config = dict(
    experts_per_token=8,
    hidden_act='quick_gelu',
    balance_bias=True,
    init_std_router=0.0253,
    beta2=0.95,
    max_seq_len=1024,
)
Below are experts of layer 15 (counted from 0) of a mixture-of-experts language model. Rows are named router (the router's row for the expert), up (a neuron's input weights, with its number) and show model dimensions 128-255. Each number is 128 + 32 x the weight over its row's rms, rounded and kept within 0 to 255.
Before each expert's rows: "gets" lists some tokens that make up at least twice as much of what it gets as of all text. This comes from a sample of Wikipedia text that the model never trained on. Tokens count by the router's weight.

# expert 53
gets: " a", "-", "\n", " A", " \"", " in"
router [150 135  92  82 131 142 138 125 123 191 109 144 176 101 199 119  98 157  84 184 100 121 127 101 138 120 132 137 133 191 175 125 141  97 124 146 119  95 120 186 174 106 149 156 137 121 116 115  69 131 141 195 113  65  98 163 120 109 127 126  99  73  74 182  97 108 111  52  57 103 185 146 162 122 131 152 103 116 170 127 101 175 141 133 116  86 138 134  93  32 145 116 144 149  70 182 148 151 144  66 107 149 133  80  82 165 181 184 108 142 106  70 163 128 132 180 135 162 148  89 128 146 111 113 197 111 105  72]
up3 [139  67 120 119  96 106  85 164 151 182 141 148 173  83 126 130 109 122  66 143 107  89 108 163 126 126 155 179 130 136 149  97 123  64 119 101 117 123 185 163  93  81 127 149 141 100 147 145  52 144 122 183  94 130 163 113 130 117 124 125 135 113  56 174 152 133 120  60 127 144 127 105 130 187 152 135 121 114 163 179 105 114 132 151  84 146  93 120  44 160  56  56 132 169 129 165  81 176 151  97  90  71 101 151  86 120 109 176 146 144 128  93 102 140 163 144 124 141 147 171  82 162 143  95  80 108 124 151]
up4 [177 122 186 130  99 132 103 149 158 162 118  30 152 130 143 144 103 105  82 171 144 113 102 133 133 112 181 206 110  85 153 161 137  67  53 162 123 137 152 132 160 110 204 137 102  96 136 112 115 129 104 105  99  79 108 161  83 159 162 107 126 167 173 134 130 117  95  93  84 172 175 104 177  99 112 137  90 136 162 151 109 141 136 151 138 181  87 111 168  94 191 135 135 116 192 155  92 123 121 133 118 164 146 108  98 152 149 167 114  65 139  85 189 103 127 163 109  97 110 125 116 144 137 118  53 149 156  77]
up5 [138  79 146 124 130 139 132 135 138 166 116 178 103 177 162 100 119 166  91 123 124 160 112 185 133 159 162 127 140 156 117 123 131 162 111 157 128 100 114 103  80 116 175 142 118 128 137 163  85  82 106  86 128 131 219 125 145 120 121 152 132 166  85  91 110  92 113  86 124 137 176 162 125 133 158 168 154 118 132 155 119 104 138  65 103  69 119 182 155  97 127 167 106 169 109 153 137 137 116 186 116 179 152 170 169 180 148 116 132 129 162 141 110 116 172 187 150 137  96 103 138 130 106 141 173 113 185 136]
up6 [160 126 140 124 144 113 110 137 111 133 141 143 149 128 150 150 117 111 125 200 134 171 118 147 150 119 106  60  64 110 109 173 134 142 166 173 119  60  65 135 154 154 142 142 119 163 136 110 105 188 111 185  71 153  67 101  86 158 105 125 125  94 114 120 115  88  99 141  93 111 140 112 103 102 123 136 155 128 156 136 108 154 144 112 196 156 121 129  78 146 150 135 100 126  99 129  73 146 114 119 112 163  93  94 107 177 115 147 134 181 138 153 181 130 150 172 144 149 123  69 198 172  71 160 156 143  73 121]
up7 [152 156 123 135 115 110 160 130 174 174 117 168 123 126 190 125 144 149 148 111 154  90 170 139 177 102 113 131  80 157 116 102 153  77 132  63 128 106  96 169 136 157 144 127 142 106 124 149 209 174 141  70 100 136  99 205  61 125 131 143 117 117 122 117 121 122 138 107 113 129 117 122 148 138 130 145 138 112 190 117 141 146 142 116 128 113  93 118 153 114 202 130 172 206 129 209 151  94 100  70  72 163 138 121 149 114 128 153 123 120 159 109 162 178 110 178  80 197 169  60  76 138 152 100 158 144 132 171]
up8 [ 87 173 136 151 113 128 113 132 203 115 103 147 163 106 118 175 129 141 181 145 133 137 123  81 145 116  50 101 117 126 122 112 133 128 139  89  85 137  68 138 195  88 169 177  95 135 121 119 176 171 182 132 149 111 126 152  95 165 114 162  66 164 137 111 125  89 122 122 119 151 151 111 174 140 104  97 181 152 150  84 104 138 100 100 183 165 149 143 118 175 162 126 176  92 181 188 119 133 127  88 125  98 126 162 157 130 102 125 105 115 179 110 170 108 118 124 127 138 165 141 154 109 137 222 153 153  77 107]
up9 [110 134 104 106 132 135 192 130 124 140  79 150 135 179 180 113 119 149 110  88 119 162  89  93 122 133 173 122 115 145  71 143 128 133 160 189 139  78 112 127 180 158 112 127 160 138 156 132 111 160 175 128 143 125 146 131 136 177 122 115  80 114  77 159  78  57 140 129  99 126  76 132  52  38 119 123 129 190 123 147 125 176 168 106 148 103 144 115 181 128 139 147 154  99 121 155 112  92 117  78 126 127 152 114 120 138 115 178  60  91 183 115 111 100 156  76 142 181 168 137  91 116 132 127 195  79  64  64]

# expert 1
gets: " the", ",", " in", "-", " and", " of"
router [118  98  74  65 125  90 133  76 129 161 102  86 140  97 178 100  96 112 140 168 142 180 135 118 114 130 110 140 112 117 148 155 111 126  99 136  75  59  68 181 168  90 136 117 134 133 165 109  78  94 133 172 110  83  65 167 116 123 138 141  51  81 111 171 158 122 167  57 108  90 202 134 125  70 126 150 125 146 156 140  97 118 133 123 135 125  72 146 115  65 135 124 159 146 166 171 116 161 142  92 129 135 175 122  44 127 119 130 127 100 141 115 124 122 124 179  95 113 130  84 100 163  95 106 133  88 102  71]
up3 [ 75 110 135 134 167 130  91 125 180 143  95 110 181 158 159 131 135 119  93 151 153 124 115 155 116 125 166 165 141 140 143  67  94  64 114  75  80 155 132 191 138 138 127 150 128 155 106 147  89 125 142 145  77 111 154  70 179 164  72 150  69  75  90 211 124 127 101 132 118 103 120  82 131  92 141  76 147 116 128 106 128  91 175 140  84 153 123 123 101 126 143 139 137 159 144 139 123 200 132  58 126 101 159 121  90 142 136 135 112 133 104  90  91  38 172 109 114 146 139 122 142 198  71 121 145  79  81 108]
up4 [126 214 122 107 132 161 128 128 106 139 119 181 119 120 149  88 124  81 169  86  82 160  91 144 109  45 110 121 200 147 124  70 109 105 196 124 120 136 103 112 121 127 149 103 141 181 123  88 155 143 179 139  84  91  81 132 174 172 147 126  96 147 112  64 148 151 185  93  98  73  93 145  61  57 126 110 133  75 161 135 107 145 103 140 163  86 139 136 134 111  75 175 111 144 124 134 181  78 102 149  94 112 139 252 152 106 159 144 174 119 135 163  73 135 128 140 191  64 169 100 140 116 182 149 111 139 141 130]
up5 [131 164 119 117 108  95 137 100 124 160 164  95 163  61 104 126 140  92 128 198 158 104  89 127  77 208  81 175 191 126 111 101 117 107 160 196 103 139  91 163 170  93  95 168 148  91 147 134 133 132 150 181 104 119 119 140 121 145  99 113  64  76 186 135 104 143 145 125 122  78 172 107 137  80 142 123 128 124 149 119 142 117 154 110 115  91 140 105 137 136  94 107 131 154 159 119 102 182 124 131 106 101 120 155 132 131  83 126 112 125 173  50 125 149 139 128  35 118  86 117 162 186 119 104 132 175  81  90]
up6 [138  84 132  92 126 102 158 114 184 149 137 162 153 168 178 125 104 107 162 119 132 160 100 150  98 127 147 164 178 145 102  87 157  90  84 106 137 162  96 125 105  75 188 106 134 145 142 109 111 161  68 149 179 152 114 204 161 123  70 105  35 131  44 106  94 208 144 131 120 120 167 149 151  97 152 161 107 100 179 107  75  99 166  88  85 134 162 129 158 125 152  73 151  94 126 183 111 127  88  64 139 127 126 145 145 185 106 138 125 168  90 117  81 120 173 159  92 131 155  80  75 117 136 142 145 115 143 108]
up7 [135 104 130  99  88 130 139 124 102 150 162  93 127 117 173 120 114 128 158 118 126 152 137 145 110 140 192 183 169 121 138 143  50 124  74 119 121 218 118 173 195  84 114  67 143 138 126  60 142 145 167  30 100 135 119 199 141 134 161 159  48 115 120 142 134 155 160  81  92  70 144 158 150  94 138 127 163 158 123 143 154  99  91 119  50 158  95  76 125 124 147 149 154 131 165 189 170 129 165 134 177 108 100 168 149 119  98 152 144  89 132 118 140 159 130 150  94 111 113  83 102 214 105 138  96 115 174  60]
up8 [150 159  90 155  80 130 166 131 132 152 103 116 135  44 134 106 103 128 129 126 144 134 163 193 155 132 132 190 157 127 135 133  78  64 144 128 117 103  85 130 113 132  66 141 158 118 170 118 158 167  98 192 138 113  82 129 136 133 161 117  69 165  73 165  71 124 109  92 138  75  79 151 121  61  98 200 118 139 144  84 124 141 167 119 147 109 135 107 142 151 142 103  94 173 138 144 131 137 116 146 169 153 171 154 173 126 170  60 114 110 123 125 105 156 148  86  81 165 117 109 125 141 142 139 181  64 172 104]
up9 [116  84 146 146 143  87 115 163 184 141  83 163 128  59  95  78 109 187 118 176 168 139 145 143 116 139 112 111  74 172  71 123  82 114  84 111  77 107 184 138 129  85 185 123 165 130 152 152 112 120 164 109  99 174 113 141 131 158  87 188 124 140 146 174 130 113 132  62 108 174 134 144  97 169 113 117 149 132  98 197  95 153 125 131 112 103 158 172 109 129 166 125 203 166 138 130 121 131 171  75 105 127 106 112 131 119 143  95 126 167 142 154  85 107 141 120  70 126 113 121 135 191 130 127 136 111  94  74]

# expert 60
gets: " to", " is", " of", " a", " was", " for"
router [ 68  80 137  64 126  91 137  95 151 208 150 111 169 115 118 182 121 134 135 157 148 115 162 152 108 138 167 152 159 150 199 133 118 129 147 175 133 100 146 173 164 148 164 176 169  96 169 139  58  40 113 150 121 161 108 128  96 153 130 160  17  74 117 161  88 153 164  92  66 130 195 116 209 113 147 138 111 128 147  81 103 128 133 172 127 156 133 135 107  58 124 135 140  87 139 148 114 119 123  68 189 116 100 150 117 149 131 184 128 125 170 111 150 128 121 158  94 130 127  87 141 185 101 113 128 109 162  97]
up3 [132 110  96 101 134  64 157 150 142 180 174  72 111 117 138 110 125 103  70 123 121 117 155 148 163 120 152 150 104 138 205 105 111 133  90  98 167 114 127 136 149  75 150 115 113  81 161 133 111 103 100  43 125 115  95 119 109 144 141 118 102 143 138 125  86 120 177  88 144 135 177 112 124 128 105 124 129  78 157 153 127  91 111 149  51 136 149 107 131 125 132 138 116 110 189 185 114 145  92  83  59 153 147 168 114 175 168 205 150 143 153  58 124 139 161 137  61 140  86  91  43 142 142 136 142 138 182 150]
up4 [113 118  87 148  94  75  97 155 129 140 133 206 143  79 103 144 104 137 156 112 112  98 147 149 167 106 204 169 149 176 164 134 139 145 149  65 136  99 136 145 136 127 130 132 166 145 122 116 119 121 107 120  97 117 133 122 140 140 187 149 111  98 169 144 113 124 162  61 106 125 153 120 104 135 133 111 108 110 138 108 161 131 160 160  69 120 119 128  47  95 131 161  78 144 115 176 109  75 148 147 182 130  52  78 124  69 104 126  57 143 138  83 140 152 127 174 128 141 159 152 137 103 127  65 134 185 174 129]
up5 [179 121 123  91 137  80 136 128 134 170 156 194 157 159 148 104 135 134  65 160 142 153 152 152 121 150 127 139 120 151 134  90  97 150 111 127 162 120 160 126  97 121 111 146 132 115 195 188 160 124 144 149 185 158 150 177 177 112 117 173 159  95 117 122 121  73 114  95  86 109 106  88  99 138 116 114  89 137 202  67 146 149 171 152 106  92 155 137  88 107  79 155 144 141 109 150 157 119 202 117 126  68 152  92 129 182 125 151 115 164 144 136 157 114 130  87 130 186  89  69 107 117 127 101 114 110 167 145]
up6 [101 152 101 124 145 133 115 103  91 171 136 150 128 116 141 215 143 150 108 135  79 144 128 130 118  93 136 126 123 130 128 117 170  80 165 163 156 102 107  93 172 150 155 217 181 162 118 133 109 134 167 165 147 150 135 155 108 180  98 135 116  83 129 182 117 169 153 124 105  71 184 125 114  78 166 156 164 139 150 126 131 169 121 155 129 120 118 175 154 108 165 150 143  57 159 132  73 194  59  79 153 136 152 141 150 145 123 204 151 144 133 200 111 142 123 162 111 119  93 141 175 108 116 119 119 131 170 146]
up7 [140  99 108 122 148 124 117 161 169 158 138 139 168 149 193 185 109 141 189 150  71 149 163 122 178 161 134 130 108 140 163  80 130 122 124 149 112 111 149 174  97 142 155 127  99 158 147 140 108  92  75  90 104 150  92 141 114 166 172 137 122  74 147 124 102 142 133 134 103 110  76 122 142  49  95 116 154 168  96  98 111  83 135  57 208 113 152 185 141  77 121 132 143 151  92 161 136 164 144 107 155 105 137 148 135 129 207 133 193  87 156 127  85  86 107 151  93 152 113 101 143 154 148 168 110  30 153 124]
up8 [138 113 102 127 158 160 114 151 131 155 107 109 171 167  98 197 114 102 119 185  74  94 134 158  61 172 129 159 148 114 125 152 124 130 140 146 120 115 164 141 143  97 141 158 148 117 155 172  82  67 102  98 156 138 106 150 124  91 122  95 106 137 148  73  96 121 149 133  71 162 134 120 118 149 120 162 107 130 139 104 152  98 125 143  99 113 166 156 137 120  79 161  92  90 102 117 211  96 147 106 119 134 131 177 195 162 149 198  40  61 150 147  73 139 129 112  87 109 128  73 135 124 128 142 119 126 186 128]
up9 [185 171 154  48 199 136  72 180 127 123 103 146  98 118 131  92 145 101  85  82  79 106  80  81 122 140 124  80  72 110 146 106 166  62 148  91 109 122 125 139 126 157 112 138 106 121 147 130 107 136 119 138 166 123  26 145 133 137 127 161  97  75 184 191 136 132 143 132 146  73 121  82 105  89 133  88 111 174 105 163 117  92 149 110 114 125 132 140 194 165 162 115 165 110 142 143 103 120  98 116 159 152 171 232 148 126 133 145 175 135 124 172  91 151 152 101  75 148 148  78  69 154 155  94 152 147 101  90]